config = dict(
    num_hidden_layers=11,
    n_experts=32,
    normalize_top_k=True,
    norm='layernorm',
    qk_norm=False,
    attn_scale=0.177,
    tie_word_embeddings=True,
    parallel_block=False,
    init_std_o=0.00596,
    learning_rate=0.00727,
    beta1=0.95,
    decay_fraction=0.391,
    max_seq_len=768,
    train_tokens=419400000,
)
Below are experts of layer 8 (counted from 0) of a mixture-of-experts language model. Rows are named router (the router's row for the expert), up (a neuron's input weights, with its number) and show model dimensions 0-159. Each number is 128 + 32 x the weight over its row's rms, rounded and kept within 0 to 255. Numbers have three digits each.
Before each expert's rows: a language model's description of what the expert responds to. This comes from a sample of Wikipedia text that the model never trained on.

# expert 7
Description: Parentheses, numbers, symbols. Opening parentheses, year-starting digits like 19, and coordinate or time symbols (° ′ ″ :) in lists, tables and infoboxes.
router:069183163140149186106128059068157156139098104098133076124202117087133080139170178151136117101137168161101127097097151127105118090097105151117095130138099131112083157141137157130091091154093120128175105083143123107165125138165114076113089138127092153092118068156092127133170113137171153110111155121133111088180116180177069086152093175195153182120149135135107124145138143148098102133135041159123151168160136188158099094128201135117096180160154111052132151091119161090130125140110107
up0:127114105133165087149102127119154130149141117108142076113138132205126124106138093122196108104203099101109131126101021138121161155052083147135152114134150101146162122082133143122128103189097158175091168118136136122079103154175148073170141080173121100123179143146149143130047115122215151077086155072157134143136148111112139130136089141137104147112121129032124045105121090174169143149144154130095123166165082142141143179108144132100112121129164121136140110122132194108084137129155116
up1:110137096151155058156164085110183163080157161185123110093155121145102166154083131128148121083147131181141082141103134148151102095143136085117120128111128167156133143054116099140056089115140099104084099150121146135134076116117143140157033100140122166108127165097070136148112188108145175115158097205133153169115155181164148109144154120102155165114141091129138141125144058127127104098099028130134099156176153153165134153135119133158155202148146105118102100093071107167103172149083127
up2:071139110159092065143115145156172122117127153132097134137091129166172133148118145122216137120126163141148099174109187146161115063121118141078104137125119166073131139095096127127082129194152117139143062139084155066101131101130094108173158187103137053115135044101113154071115146155100145164159152147160136094165131100119135083097102113113136105142133098191170110152094156140147119131193115111090141132184119094130148132195101150126167134171151078146089120174054102063149107141127151
up3:088122159168175153152122118157137128192134135116105101106158123164177169148148110132151121108154166140137108152088086110121146121102112159067116123105108116165083161139108115124110086103168182160090120110149136167163081203146108066114099173124120053173118042183149126114156111122157093115144093135102133135164124145135147127104152096146091141097163144171176152109114162137123113090128177087132097199099114160128089132049145206146157144142073081138058138082120061058108143118108100
up4:134115121119124093201139111104128137113154117159120134104142112139118174142125150081187083093183127125091156155146108131101128125124168141122181063080109078166131141106153059161144128136135093114151055060172120102125155073108091141160186161150127217181159086119122229132134143154081195088123180098184156117149070100098087128148081126149115178142135110078167128170154120105072133161163076138141171140123091112142108091112104101126116123116146162136096125160156123105105115110148104
up5:106173134112146152129139130141107085158135140123129138110125175175113095094094188121188082076137107208057117174103128134096117078176116146072153112097135126094149094064141115161089145078175148101177175082144110125117153157124092118134167153118150117108122078139122146081125138125166165145123123114112153151165168163174167146134073151177167061155122127120146156124083090127128129114114091112172129118063077140206125121145140195191071114121185156129148086142088111091108111064130103
up6:129075143145081120180127123079104110138100064159173098126126124097105058164167157114186109116193167111074103105097153099186079165152095088137159063178106134117145092113104136112132141130159093144128126105170119143142095130127113147050121159116106161168071113190100161093113135148132086099147160122096130094171136182123131106107090174136130191143103110192115109162126127156120142176147089161110157193178092075096175075104127132158199145077113114077120128118094164121140148143135132
up7:104100187094136111104132100158156151074161196082110109114161154140116077128114092145133114173072137116134141130127097124105130132146083154138121075135221130122111137096129164121170090177123142134097106105122168116116081166143143142176107044089123118185104146089108123142161116160197104135101152051172106077141161159132127079167127098137158060061132062116118140150124137212111148145129144095076150158111153146150140139120179119121082128124125136177143107120134128201130124205128085
up8:123182112136088142122082078081153150122184106155116127155118159105154112138110059163118192159088115109090145087150113074132055134136138123093063076110182148146162088117116209160171081100113137124090148141131143133025160181133084117136074136127045159191132154144156092171106122146104059161170172162133137132131094166167141177085152118094173120110159096165098110125150133159155134096126098130117111100123162098148123144102163120132087128132152114113135122192103145128132136173148123
up9:089122132110138077118161088153168117073118143105101154152110089080107111143096117084143128111113142152156084146142186150134115186157176154145181074140096140161125107129150070083151045046181122112169076083168102129133112166170140174144217107106161160115150121136103178101051152140127102127118113071066162106139139104150070136108103143081199145119176095108164113139134172130170172101098147186144111118153105166157094119140132129089138150112144094086147132131132147128171104145119102
up10:151143103138120119126112143090145149109138099138080073123211117121125087180114148102109109108156163127094132055122148107121104130116084119138142089116125141153170113136125090162167178081150138160119104127148101175148113111073120109093132087176061075138171089170094181108116166114130164142191097146205173177170174140132173066083114135124072150085130166098127136103124135119185118129137131169183147088152067164099152102200150111081182111136117080110138175137085132111112070125141161
up11:125114099196126132131085145167118116138077161138154102087132069117094180109160111145152154075119154157088173097173145114110070113110085106133103122147088148149092098067175123173137085145135109099053204153150123121148111138085146127069123103142121160180144074125080126182103102121141118091162135190152119078114149148170071161100100146135119170137159135106126144137109120140118126048088109150130095122200146187074148083137147155139093183165141147123148114185093151138109149172166071
up12:123126159149126147105150134127123066157130130163136102172109045105115171141077121110140143180106176158133125120089075103105181121121174198152112138114172116077105141100117142113162074158103154063107135189152141144102121167088189100164104145161103127188139101130055141087090115107116094124123189170165176087114121145141195064149074145114163124129160116185092176149130131093106170139169118124098110144149113080104102160130106123122096083171099144102091132188123133156078063149142121
up13:068097091074169151067154041144092105073106155105108131144107137170154154177148103156102150166106123129153165087108082138114178096164126092124171126103100079084139143124135118156167166109114142049157081121155174113169120141144135097125081125120148123103134105124111107104173057101130105120127190154105154159149231186149138122150155137083115138177142151118101113125109081158172152104173109132091129116195165154145139091111122131132132098106124069102101156153125121174160160192102078
up14:057120065123102180097135141156120118163184167104117120120099131145128111142125136107132119127160123159082134104140119083102137127129172110135078123133123126099119092170122124062117084132083126063180130154108146162131110171141075142162169146141150143129189103155116190188068145152142125160115138156140141147137080104134155150148155150105086186111133085117084185153141090086115132070144095157104143146117106201184167150165197066129141059138143008106149139167104166096117113137131120
up15:100149103142121132138170095123124063073150112136136177129142163132059100046118131129160084142107127109152096098111097065120098133172131124143107096152093097077148073081138143124149159069114204064153184135080163135128119165114156149080073121101149127213145096111139127195131150165182169110149175153104127138115123152126112122127147117149159117153112156040157102159147119111121133179095172107112088108083141153136135155149122170092122137173103087127183136152128105156176180197122138
up16:110178094186135205142097148150059164084154130071100111104131160107115102138065126087078105066115117127076136124108097085123083126113102106103133098115094132066131161167093096167117133151079128060138144125111144145151097099133087120142161140088117147142165159179164176136143165127091114115084156124110160166081154171135093090111158120129144158110122148089144150163170129155125136184062149127123133104091120161154073113112157104159181156124141182150160148160093197075121076195170161
up17:088135199127102143123127160134115111044102135136087138115127148133117172103190154074225129154120188166106099025136188151104174106124135180143131152088088080162101143119174131139099098109170097135086150083123122166134097140164148106114170109118117115096142085159120121126121099088086139103152094089162114104158086102091123124134116136154127169099152161104142155072076119116184130114189079157121112107111189124196159159069156149154131107156169140108168178118119135106095123112139159
up18:152136146089131160115152107155157185149104153191104123167110155117048092108159154147130077129089169145105104121136107114075100112107180167111122132104157139128132117132146126196134131115151120171164099061184079140110108080119092101124136148098151175167123199117135126155123090153089119134146107108165126134134122185109156109121101191094124143046141113108124135124145069111126091110078140147136211105188043128139117109146152180137163089057089107110138139177121142093044156159160121
up19:135152148120116199103083121129127158135160156093135147090189148153134154094124143157101112100096131097062133153139153141106126097144127178089157119112153146117155142178131145089111126157146110150078200130065093078072134123127159179093100144123141065135076087121143084105098100108134140127122081080105159182153111192166106198153143190115110119162128137122150098134080096107176116108137206146099085157131071072171113092207118188092108098145109123122159194100122135100131084117117153
up20:104101135132122122148144105150117070093130118101118129123077150102113108169101171061110162088133112152094202156104138183172089111120121176121081081091138127089069157158113167148227135140145088154150139091128111109133092164135115105061161070109123127141116130147165136120148187163150160176130148110133062109124081190156073144115173122071107128192135138098106123102181121157105105156114183095094115127125148061183134116112180102165148157143159145105054177134101133132124087138133101
up21:105085100147106141147081183071113108167108096179176135110133167117100178164163160099120122153150117160059192111150113139156215102102125163116076050133165125126193097146128108183125164125112127118105148115175133100142119070198142151147144128159109149126104126106114198222097114153123128119137127161094110115150099084117178117171164120057148093136153108117127150135079120102110147150128138137173091124086161135151138096085122134118092090127117141126165064159081173113068076109129147
up22:185109152113145131138108083125102120163169065140155134138091081146150119163144141165090077095106120118153101201059172092105085107167105092097098179105147135157058144134114144120120073072161191151177140122130122152116145195117112108184126083156100166113170081172133107131153141125106130107115081164122113095122209092089175125044162096096145138105164109187153139106082113129127136141139093193104104163138084142175192105147149108135136156129152150093163121133114140077161099110145140
up23:138146168140121137141122178125094094155089159150161117160106118167152147144179081121167143171154066094152189146126147067109074104072144099141127141161086159177144056083165157155126104146123117158186110154143114164108169071097135097135143079174112145081057145083145145172073098124167099117107151107145143177087139170138179088138118185158162113195139110107164122104110121082128130098107165081077129072106092132146073140124138106132136111095210112124143145088178095119105120141136106
up24:096182193084078125115125185136090095094125127123137148136067143131086127049182148110109168128107124143137140143139171051089119193139117109121171156112171138139074106132151164122139159127093095132097094126177103108157156089098082162059114171180106128093098089140141153111122153120068138181143195152085099108188112106104137118142164107084132123114118180122091141160157109129128204121188125097067126112147144158124142119095139110103140123152191122170132174121158091093090185124169099
up25:090118140134146173167115143085144118137087133117096121107130077116220141073091175110136154121113097170145188139111106120132139142092175152075188085183107117159100241156095082079132097090156087134138096132127168135158094064152158135138087162154126142123105150088147114171146071099087175136147139139133069161144110142109083120178114125129127112109142097175150099109152111105097158065176100163090165168183141129118106153144106101127072203133151111119097152088154139160121131132129080
up26:143141164101133178153135067158091176148174112089189070159118123153137040136080154133090075148113106139099123139134144118170128118126099099119132123121153143145108128107184209124109089084097093099173156105123105077136121134145164198137150114146088106181103146154129175044160129069122067153111121153144157115153123139198114134108084134190213122099082133097137137091087109121139104095135179121117090143116116157126183139163108153147150164084055132126158147158103149140161094147140153
up27:200071146109138140091201125174086167140141113143134168133131120073135127151120125096146095103187164121167143160120108100133071208154093097114121089156143072151088150150115157072151114132126139105174117096152105136117094107141145145123091140150056144153064114096069083136135082157125105186159142151128094079096134143094148131184099066060093109087129130205062129124152104123143097150124111159199170144144135159129103130148099125156137111127153161106122167175096162092109139122197114
up28:065149121135157129134186079103166133085073138158172125106129100190088123052166130191066110129120137160141058068112139129077154114114140054132146169151088143152126103108115117164072142116162126088149134151107174116118100103140164139053137136117113124101174146194118099168170124141136110158146150135151136145144092142128144066088093137034170190123112099142105152103145087122120118075127116159097114133094142145119166108215108091132094165135126156113128122140158126151141126207126159
up29:150108059117108148116122110135115069114131133151155145147089118070110084137125162210097142084125159134127181117121092171120177107150165112127119152178168090099104151185069091143170159143094135166119116067205096115168139098167136184106131105099126102085098116107127140101118141074136077188145119119062096151117110151132057138134146097165125154085147137151177149218112176125102165110135057118183147133152165115065124105082138120116109107162117113153164177121145158101138143106097162
up30:132111142134137070056090130132162137142106082210113102164132182097136176095153142122117110120118107120124094108162152128156133154114125098126173128120096145112117159117121133141148131124116140078128133130073052120171120147178080125230151048139134138125146118181150149132158143170168177176104085129126127126158065132072124112128128081175096136108158160077149088118090206174136131119154089109083129140106128157156141076157106163179128221112135116074168098129066151128123090148124102
up31:091202080124123177119120119150139112122101094131148118117171157090183109152136150147215183106103163120171116122129137110115125101144123082092091143090108086172112170107144158065140180121070160172105120137101177104151136161146102146161168110159166121150170099116127146074186084114116175058166135139177181163140116085097127073132110122160196122125131162118116106084102055113098120160087143073147115070136135162075096130183134119173101158132141144126132129127075137099053124136133156
up32:180085117115091196168125136089109118101095146154151151122151179146139148144156123105156129092141140072098073107161154112177093174145107146181151108127192142151132052114111138129081125176111099110140120130136081089057066087128126130123118089095113090128120150143144168101134092161111187117078180129111131189105122087167127133152086110084168181182158113100092157079184127121129068206116082143126122103141114145119152149152121168164227166126084136149115161132129097168111107125113104
up33:148169152101117170152139137149178138146128123173114123111129122166059129168162123124151088141091195088074145078167103160117122150182083165089158085143113154136055122146147095122145097173091159135116142077120126123121176135092105131084094161145116085135181145110116172119137124135113164035061132116116155083141132111136057142116134165107101117167107120147168149105124073092163104150079119119092201178158189145170054094110150145113153130096147123121106160099118102106206121098101086
up34:117113142069121148103087135105140135088119114107146120117150138135174174143128154101095167130119141136093089126157158147133137129173128153110111083097094097185158121105121136192047139164135077151132162045103069075145123111106159121135114140114104109072098183115121135140103184061135157138153099090143109076115129155095082085117111173117131116116125123217143115201103195077146202124114115125126098163092093160114146152147169113199118152162097136095204162142198132132129117139126176
up35:179084152164098183132063075107192119095171118140093166140167141144150126128138105100170141127136142121151121128148107062139120103164112082153136112140160129095108175173124150107119186113125141128093111112106064176100123089130119152138100188100114103164125079149171158118133157196093150063163162060108142081159191109148101173162050111109113115111200055112087105131112097070141168114123137132111117121119146144228166123107127133132133170079126151109104087102157117126157150120113148
up36:130156107175169187114094071125146134120117201062157099182122080103090101114154126127133101093132097117109116116140112024186088130160127161111093145151123117150149100135116120124154160148142073125238110153122128153101136137106162091128140126083137188132167171132187152119204120119138125122078179145124083143092103127163164102117102151103127114106147103109142117134093145186087168065168093129116089108174056180134176079111097148109092125164127113087100130142168156157154127121119103
up37:093087151139108101087130108134148227101200095112093081148129149136142065146126182130137106110123140093135139125122114161151141099103099136131089166154126152145109107205200099141158132123126150084117112054098164106156106118082145148114121191075114091115064088137086139108158141102155135133125164078121130122082132155163125097137115092150151111053149098115218127114056142107145107122129158142149181164110141144168130186072156105110119164107092219124150114154123091123159180111127134
up38:163118127132142098146159104125074104139123115122168168181141148126122110159134135145141173149151132135096111123094109101170145106135110158105126197098163127169147065117135105201102080090121150097127068117089097115200138141147071089181123098113179132099167144089098133160179074107204169130149162156112117116119108197084128097187096158087172105110158179095115131132197149127135093082112091170134080151099142124079179073131093044125126108139145172115099085132099137106079132136128162
up39:126109199150079126164125126125165107148164170140151115120116126119178124067114128147119143134066140194139182129102109122137140129114122136144159167120119055089124117110161085127102124072110102083072071164142079089174131167111121115147135065098114095142119140125045112139121118071140163112165149122117141140114136113171107126142073218177159117160113123199120133101075114196182126108167097150071127123146134163176147102122154114136114142159140033145129153145123174129152054135165090
up40:110151120141133157173151154113151103100084137154095151158065224154170098085114096146143130134089107240167131132212093168080075137087116119156084176103164093135149133171206123138109149112120092139099163136112119137124089160152113119114090079172165124128093085129121099133114099117121135132130065158126083129096098141099105140106175119104100149101090117107104096093099127151201107159132115122111141111157111121128167044078179129130123183135146127081158166155114185118105132151177121
up41:115068071189089127149180128138167126098174151084123120096153150114112133177139174160090159102149153144110187101124187117095129203117140145096165157176092189176118149105106139120139155082114149116125109107083085128099109142113117145072099153172170094131097176111156114106180081116096149128128074130101127080128141117186070114134094168151112112143173122094118134125095116173088178124124122140168141113155122117255072116126122137128158097135115127135175137091100109091167103168079097
up42:160177135137101076091162149105119137125142048119156104094097116108099142077069159123171162146219116134127074132122108122137130133075109080129133159078194092124118148089187092188126111141146134152116103168169076100118147130167066168102107105204121103160156129133082179108156111093166140150128155131152092150162124099161095078121139159102091207097132140213112132124103112094135141118094155152167119093147181082117162076109149102168133138144133111143157128107129167095167104151148076
up43:127096116127108153178096098180171149158126140110049088100145104142059101121140102130118093102104180073108125110138121141104152164087076152146124188159120162178070125101063181155160153118111103089130164158162162088130174117122071133206107120155085092156121087086153090140113122182116222127140120125100149146095135067110124148077073123138162187111114155153127138124101114161104131143139084069100110135156145118135122112163159190175161152149150082178173105156149113148128125145156159
up44:126107110125178167138090183088173123079034101153112079129129127116135123143144143092122080090192160154118138091123133158136199200145123112123121110147135060157109089197125129158129128152130107163092115187100173119153116175152131153077089144121103193176092157123153157177107135143096173156134144089115158152146130110131134091164034136169117150133072121129091129127105113177129116070166052112122120157117129145168140103109131116072158109103117118096188163172099145127108156080094110
up45:093133152168173066111099147143096113138145168169154153088107228124154112154090176119099057126165167135060143144103135129137078136113092131116146102124112125089115080109112177160124096154070130106140120128147131119176139104155099065068082105140137116069225110146154160129087086129109103124148203128207135137139095080166085103138160199128123081104117132136144131120138122129118148142141142095113156177171123127154184083125182091150126127153120104130139111074145134175137167090155102
up46:082141135142080045187134082065188111134111149096105096099164141096147128174132178169166142138067128102186145118133154141108100149139116159154081149133114124109131087127145149120149107080122113070113153178085134142110141099141113115097136134191180200060075109098093167107157058114142152111133127112146116123175136190120172136169174114104081186177170106154116150134120100096083164142173079102104155136134128179086071132165164079126106094114097131135128121129178164151126154121091142
up47:132167104156134161146135144138097110129111131121109111122134133120142145140245128140151061119133147062130103117079176085131151134159143134092144138140200091119072143148078141160129106070094141135163148062113101064174171097112095093127177167086100138147139150096144115105146128091095140156095140111140175131084168106153106155211079140152187125149081161121119111135147056109102111192105138121092105174131107113042160161155169124149133146117156096114126128122069122151144112191182151
up48:102127127164189178125081087146120136072111074086066099169174160148187147127083135206077170107087129119160138103127131121132068183101114144173161105119184145133131136092098147138067103127080126108192143150071143127193167119110182107106106091141121132162113125162150139124063102075115183119169121148097106142057138138108091097123083134141113135097131118171138112135144105142128175126128111123119112067158063130143089167156115093154147168191135127113202157111124145148127167143089144
up49:153153159095159156093049110183063134147177176143150127093160125095118188136063146134137127083089117160165092184139158109137119100106148075134163191113132090131141169104120159107103135083108143155123138150145104105126111124129080098097120154116093103090159127156078142070148144103141113099138069113144157178142132194125096044147083190121116144143083156123139119122113115116143108118151086162083085111152090102158122157120145118178212095119168079177170112116182121173141088098086166
up50:136118130155125206127150111230163123145171083090130150069105109167095135121144162102116074160107128125106170078126122085156111121088079167106140138144092130090148096113122163104122113118149157144108189116152145114132106140124158099137110085125150138142121161158204140111092120131128147164166167128157141166149133055119161072126113170169148208093102091087160122134074149111110099124142093159063122134163154178137130128086155124186149122087119088073098148148106095179186117038118087
up51:144144108135153131149117114167200101091071158152170108115090112091099162138152103151084125122083095096100115168202157124108153147120117126119150112140169167141130071098183136104131175156117169089050165104096131176082142042161130152114125141124128156123164122112159086140116157084123115127109133125141076126090100164201106130138081144129180136159138156123144032121116071119157144126125209123124212119124118104166114128110121174109176088112095102184148129090117176076148071138140129
up52:077149186141163157099155147102127168105168134114101140103137102161110156108102096058136115136158153163167155131152153117114139165159099198140100110118093080120064088180127142077135188133098094145195126145149153125165133083071113108116156121077077156087101134149084205129119107111159153194143159160143159172142144130162147112150157140185182143128158111094132115067062055071106120124105151102082103098161102121129057133179128145076128156086147144154105099169086114146131120123120119
up53:124162061090121139127081140115080094177098096166091107158159122093135135160153190149092086079138185125138078131090148123116087142138112140127070150124144177113080087172139135121102127146094109148129085151097098138166081113160141131174158154114102129094093078163176126194163127060114177168116168151127107065155089108159175078119088109207147172156137118073129178142085151158101132137110111143109144168118139153152092077130108133148127233118093151116150108097169162114126106154106144
up54:095110147118224084137097094098123132116158120122095106101122142131097145122166130108125100105185119104122122096130146092099178123145125116183182135085110166145072165110129133112078158111144082164187092106105145182086157087144112144116119168162086130129098103122138188151174089128160105132130114189118055077106143197116084168184111167138097100128100141167185160140134129135148105125048131191109132111148109092072105134160088187128091126149164132090119199116136130095110181114147186
up55:041102130107072168091146125098117141017130121091197150162122183142104107114079183134120126108151117145131132128090172123096088191204127090147086116135110159125118076076165076154127123095158145137100144122132134134145184082130123152162133155141130077116088055158101122155145126190176168147101143127170159166133109153142130109142163093107126152101147117150058089116091090122175179142110164132161115142198158149100162128152158120078132150165121107111154094066124115090106117124138107
up56:088120103092189167165111185107197170093088088110107107167167114094127088109115092142138125123084176081096102083119139153119142052133112126122163127147186131124115077097094141177131084114101136094127132090115122180111130092147112183185178131101133124133160177110192139136101133084148134116208176073111126129105138130136115074193114147119230117116105126144128108087074118152106156126171108136134144148192084056135130115153136122137120119121120120115136169188163113075151128176121145
up57:078182062122184126144121131128142096148133039168086102127189132182140117105106233173101136104132120132124174094107113133147083143123173136139118160127148131120140107126068123132098121136191167135106127093095181150132132115131131107163126161127089162083147121052151154142145056132127125161050101092144059144154129177150134062145123079132122160128122118112152134118103084067182119108140098187152137144163180171175123119150103085067123108147125105170131161125135138116124147064135112
up58:133125133153167114152190097160100133118181157096110159174161120126149126103140076151128145156147083160084176178167160164075106101155138139122120161177066132081117108141134109134111120091106103151148165131104147120138146164090126136040129107146077087124232085101112189167126116099112132110169148083131187117141103142128136192150145137132077093084120115116100145156150135111102104098092137145107082078113162190181144132075114118075143184145152131068108103107119173066088155105117185
up59:122116144106169126135077120101167108179105065139148112117142142154157099109173164078133141210135126148085134095130151121121146153237111192093097169134156110168093071114114168158168124076112182204125113149099130128150086115114133131141129179127203145088087094164138140071235118132108109144117148145114110119140135089126106101132132144170154048091103091081121105120139135145139128124101128135113102136106162173131118139115173063134102164138129101163071130119096055162102141134144106
up60:098114141112108071105117147095106144108109098099099131134115116121108095163113114091151127093165131162132146162198165166127129097103177130145104101106151081155174068157122143121156105104183182175118141109126094119101203139161087121083175165138079143065145096160111117137197069129091073157078140167086130139126103162202125124108124201066196125138115124131140155112191184123137151121095101125102092121142138138164122084110157084117122190154101124145068105119155117116142105201094178
up61:150185115155143120096118123111117119112140098184129124150103135120075074133091172142140118173107103165134107074163109121128208103124132163132111117115106198150175164122170113165118149117165104215097113063127069137104106212198163171132078128126075188106119123083060074159138160095152114155133158129128146141115143157099133108134120161141141098080142136147090134150109117137131144065144078154034139120108097156144115106120114092125120151139140103056139146190180139118113172123077108
up62:097144138137102142128145124140099103082116122147164066110151114112136119143186166107167143146166170128102143086141150113086130125118165078097065123132141088134077104140170141200165127083178106189123122116158062079173107105119111122132121109099144217192128057074103136135138074107143096134130097152181196131140126112125152050139147137136124086074118138142133116133189155117132095123175133133144107135092094158072111206119151130108145058120185181120183088094135174109137123135100120
up63:193140143120171211127111134158185157177116115125099157154087146069196177138198078160089084104140120125063123151082161133129128114149178120181101118114092104123137161141089137123105155126099090101149194056150079088146144120100116112134129176125119108118124111166123121139089188139090133122129095103089137107135129087067158116085152175110178145120113173094152137183127123086097067171093106135124087140113160147129157159122157096106127185184137121095067157141073150125176108159147120
up64:151138121031218118087142147114133092120080110116134116174162118146101145143104150072035139128174084155132135177131096111088095084117124153127119111105129110115099112146074146116147170124113177081138099155112100129103083145109122138108124131140092155153109166133154113150164111143142126174106171134110189136154135157079073097161146147180183154186152095141118147145055143170123083076103095130220139151170132199133103085163161119116105103149077146133129122080153134098104105192125137
up65:142153172151120146151135078166127140228127139127199154127162158171145111090147180136068122114154168142098091155108131121140073087149090128157150054177133128163197109118167144125135156141137135111120144169068155119140103079095183165118055167104083143094109126126116179190124146107125118163142130057159103091123101111129163089176135155081152144125179145142166114149159122150095115085100111102107107116159147131177179127131080092110147057118103116086124111093092096136116105123054095
up66:096110167171126114126120068123120140109136152083103072155154178160121160107122117131164125112121121130106135125066105144143106122097154115144171109088157136117111148136160102115145108077153160140199099156112134081095075066105142143131162140145122074195135125136173183037151142130128158167117103125159141116135107059153130177182096135131062154116159078046095060107148125163100169155132184140119115141136114149081159154082114146090143155122164087149154130113158148144150052214084105
up67:163140103127125177121175147109163083099167106199160116115131122162135102060103119108160107154143140158049151150185143112166108171122205162147120157160096089099171125078136122115099068137110053128163091104125103107116113125155163139104103142167102119129104133147153121124211121110122189106159127143088149178110108115080157090128081163066093148109154139156100084120185134109148068121148052133166190175204105141107078143144111104116161114113063135133105154108164158123130145128125114
up68:185162110178085147109111201128173165136154118145094121130136100097118139148185191113159136169097084119122193151099152114134097130105129150110082123063116151073098179109130119141136182130123107153111123171186049118118155141068135152113092178122087125082100136170108081153199183104090152114058154151111147131091140104081140132141128207098143142099117142068132099134066113093133092111110150128169131120129113124159142150183185169114123104127191119107129154159150116095114141146106059
up69:176118145132085114110127094187140130061137099053152145117106103094110110123144133106150156124156172099080149099178178117090090116119108109093138055099111183158088146115195142140078146139111163135095151135101164177116161134120121166116116114149143142110120138115098106099181155133142121076134137083165172127111134118076157141138116128113152211144068107169091072147113115114137172091096145158087122161159137132146187163131172059184105210109128097121199125141171131098129110132075056
up70:119141119140160107143193118177110100108021085105145147153127126152127128158134116087119133159105119174124084054087122131118093153147127145120140132190135149140145130122134069074122125120108131155110130106004131154204155122177106143098147167159108146143100107228120130112141112143166136126146106132161135159146084080146117092114141127133158137091143152100100170137088145193084155130060116149126138121100123126122103043125128174139118194114149166087099162165123115077146086104164078
up71:133133161088148135118147106177203159175175123118181136151084097139096154137116181171089126105128127134121138144146133159172151128108150104122135130115130096098035091120161150107093084132057083117131107166130136114092061122121165195148079086164131139151169098169112106100114132149118093093093075124148149136123060234157089123126167093167110141163181131145072081127153124092160126117101096176104072124173119106119098153152127148075123098191119143173105091141115153173137167134095127
up72:130125123124131132085171068144037082147071082116122050135160115144159086135172135101131126139126145129156135132140105134190161151154128158154106140104120104129065088113089042165121120183164117160142062158100088133134098140134144135141157137159105128129056132152152130124134144125147203139137177111091145153152124133163056094142124120117138128144157092128077137095094104100102136118180146079081065170096170193111187158146119095125169093152125115133094212116182137169107144161123156
up73:021145065164175139120128153060101153109046097121111119128074145117145105102131088136158173151124163146140130180110131154145088155072155124168102147110140183130180132137136148112125121135177136181084173143149146112096148081155099122125129204157091155126148065138135070149153115136154133112131220103178111135106159130152116086144069121105116109091085179089079129193183133155125132096149159151125165086100088125070128129116129115135102133102112105152100168126161122133131073146167086
up74:144152124134125138092154172118110153102110142103097054142124117177133155091141132102110091144077121149202100106154138115062108160121168128134080076118094121118106126175167172133050126093149129094145131059137140159125089131128164140075113119148046131185147127134120136111193115121140151117131095113125125187196135166172127129147102154110149155076116106103107134205133178177120158080128078116104123092168092172081121182095112142093121143154115143131159112158188150073222126137156097
up75:151113167135060134136090136076133168121151118180141068139113146115147138121110164210150087131096161111085155187139149092111166096099154079146179098096135180176134133168153133065136112163074115068120121116114090101154083086102149184123162135132087135155137124184147115072158137117120093084137204142064159127133097154146124125115141182135130099066209130127106097136158178118136104113196124079141178095122141126177113094099165106081129139120119155099132116132132083125165145126056120
up76:097149054108173116123107121129163076170110145123059056108103089112103138142126144144112112112124193107168118142141244141159162180106133135095126090094158105129099130131112146100138118161104126156163111082144126130124097097123117106216117170106101175133098100136168146129103159085183147113138099137128088119097072110102132091074060159155147159130147122082130138113090124154138164131096107085172170158134162189142140048166165167135126153166173122139159141094128161085090154181170128
up77:165165132117173096119106151122152138081122090085123129167111157161085101129113179125138131116169105131133121114141177104116095179083096120188149148162103123184096168108167150059102138099096118094095151119141092099161192130166198098138091145097164109115156088121117090105113182091162096138187144150138137125122123103080204150156135128136192102086071072108159091176125102057129178148156112144036157168159181123162073133094141122105174154113081136127145132113118105108167104118105103
up78:134145114059145155146139106082164117101125090122177111138183140132143089127106146135175149085113081190165118160100156139150129149151185162091148144106124131091110143094146126111124086156097122165107168078148156161081130124135127250188172127094112145093104107132176140086124172136123106155087138124168155102087112166125121092135121106104159167068081160058102102172127182123142134185015104156139084083137101150071142111135122163118108142143131077125084128135103127146156138095092123
up79:158145155121143098111138082188151165122123129118130092142161153084136150072202090074105145096093131138069208115082169079091151103160073173140137135116171148109117116099145153075089137175104065044137156093151152114159083121149097137124128138106096154109193128185126146112149117129092151135160156131134155116144165094143084115140078080122118098164105129146137115137100155142166175091204125127101104209122154075155096096104139173165143129123155103141141122061156175126148146143130063
up80:179163128118105147154167108142080126188117143149087145094126128126156124087120156135144131085109132090148164093053191116132133146111116167105151176131119162120085146147168141127071113098160153155068119207114163102124122102098136113128099115165149167156105163091129191097125105098132204127146136110121122064123150098143080122155115076115121151141105173165176121036202072104115114086174065171090124138127110116127135140120060109117165086133154090150144153129165183151207114095127124
up81:100081166109149219091148097130139140188060146130146133109140119121171149133136154153142088139134120092143138084125127165139093124139124192063098135114090165065187098120169101122111160141133089121106166141122119135148132116097126088180078118140116096153113152186182064131150071083126145122159126086169173134119120181098160111148178125128151150130150156188127085136091099155152136078045101079162159082097142105154091136080108105213070094139125126085137157122110140179113141129151159
up82:103083162161155163164148099118095166165114104181120187099132123174171125042168095110138140077135107094089106165177160166095150144138117142156102115097100086062120116132147103051188149132151101119135132149125165070068120092109101132108170109129113094112156151141129182154141101119131104107139103137163121123154103132107121125128132089045132150150109157101090092053152118119135083118121155076190133155172180094147129185143178169131175136130151099155179047111158171083147143123100128
up83:136092146166091148155132143143127153137134156124124116174121179076103116108111158133099111110176164155096128120172202122115116133129134123138122195143135073139130133113121080128117104210148053138115145100106134134066072180072121116111104086110126133094121114168163122059068100119094173115135131159152115146127101154154133130141126043135098171092102160136151048134144087143111141107075132113063180085152175158148102150176175170130100103130159077076109124170155184117155113189136185
up84:136127100121098149151073101122179125156150063102135133181154106148152138186137151131127131112068136166105108127070140102133159117044115124096138119191159181121123104134093085088159128188073137107191117062124115175106111164148094128124107107124150098123123095160154154145168138069184143146175116131122143095173160102119151121069171167179165159139165148105137081152106123124088127083065135118101126152148173149102080070071082117138160167175176175073129071109148104119168126119123108
up85:062171141084118142128137137141165144078165124156090106182109102145119130145117157121153067157086143125147162163094151109145104114121104103149154144064147170170092084107076173102161099114117135139161164181178118130136098100130143089149127088140105104171174118134154100155075078119131173096118202174108119095112127044123141185142098131096098086076127103131115112121136084126120098127192137137143064152128106102240167154110104126084130134143142186151150113171197075112117172132142145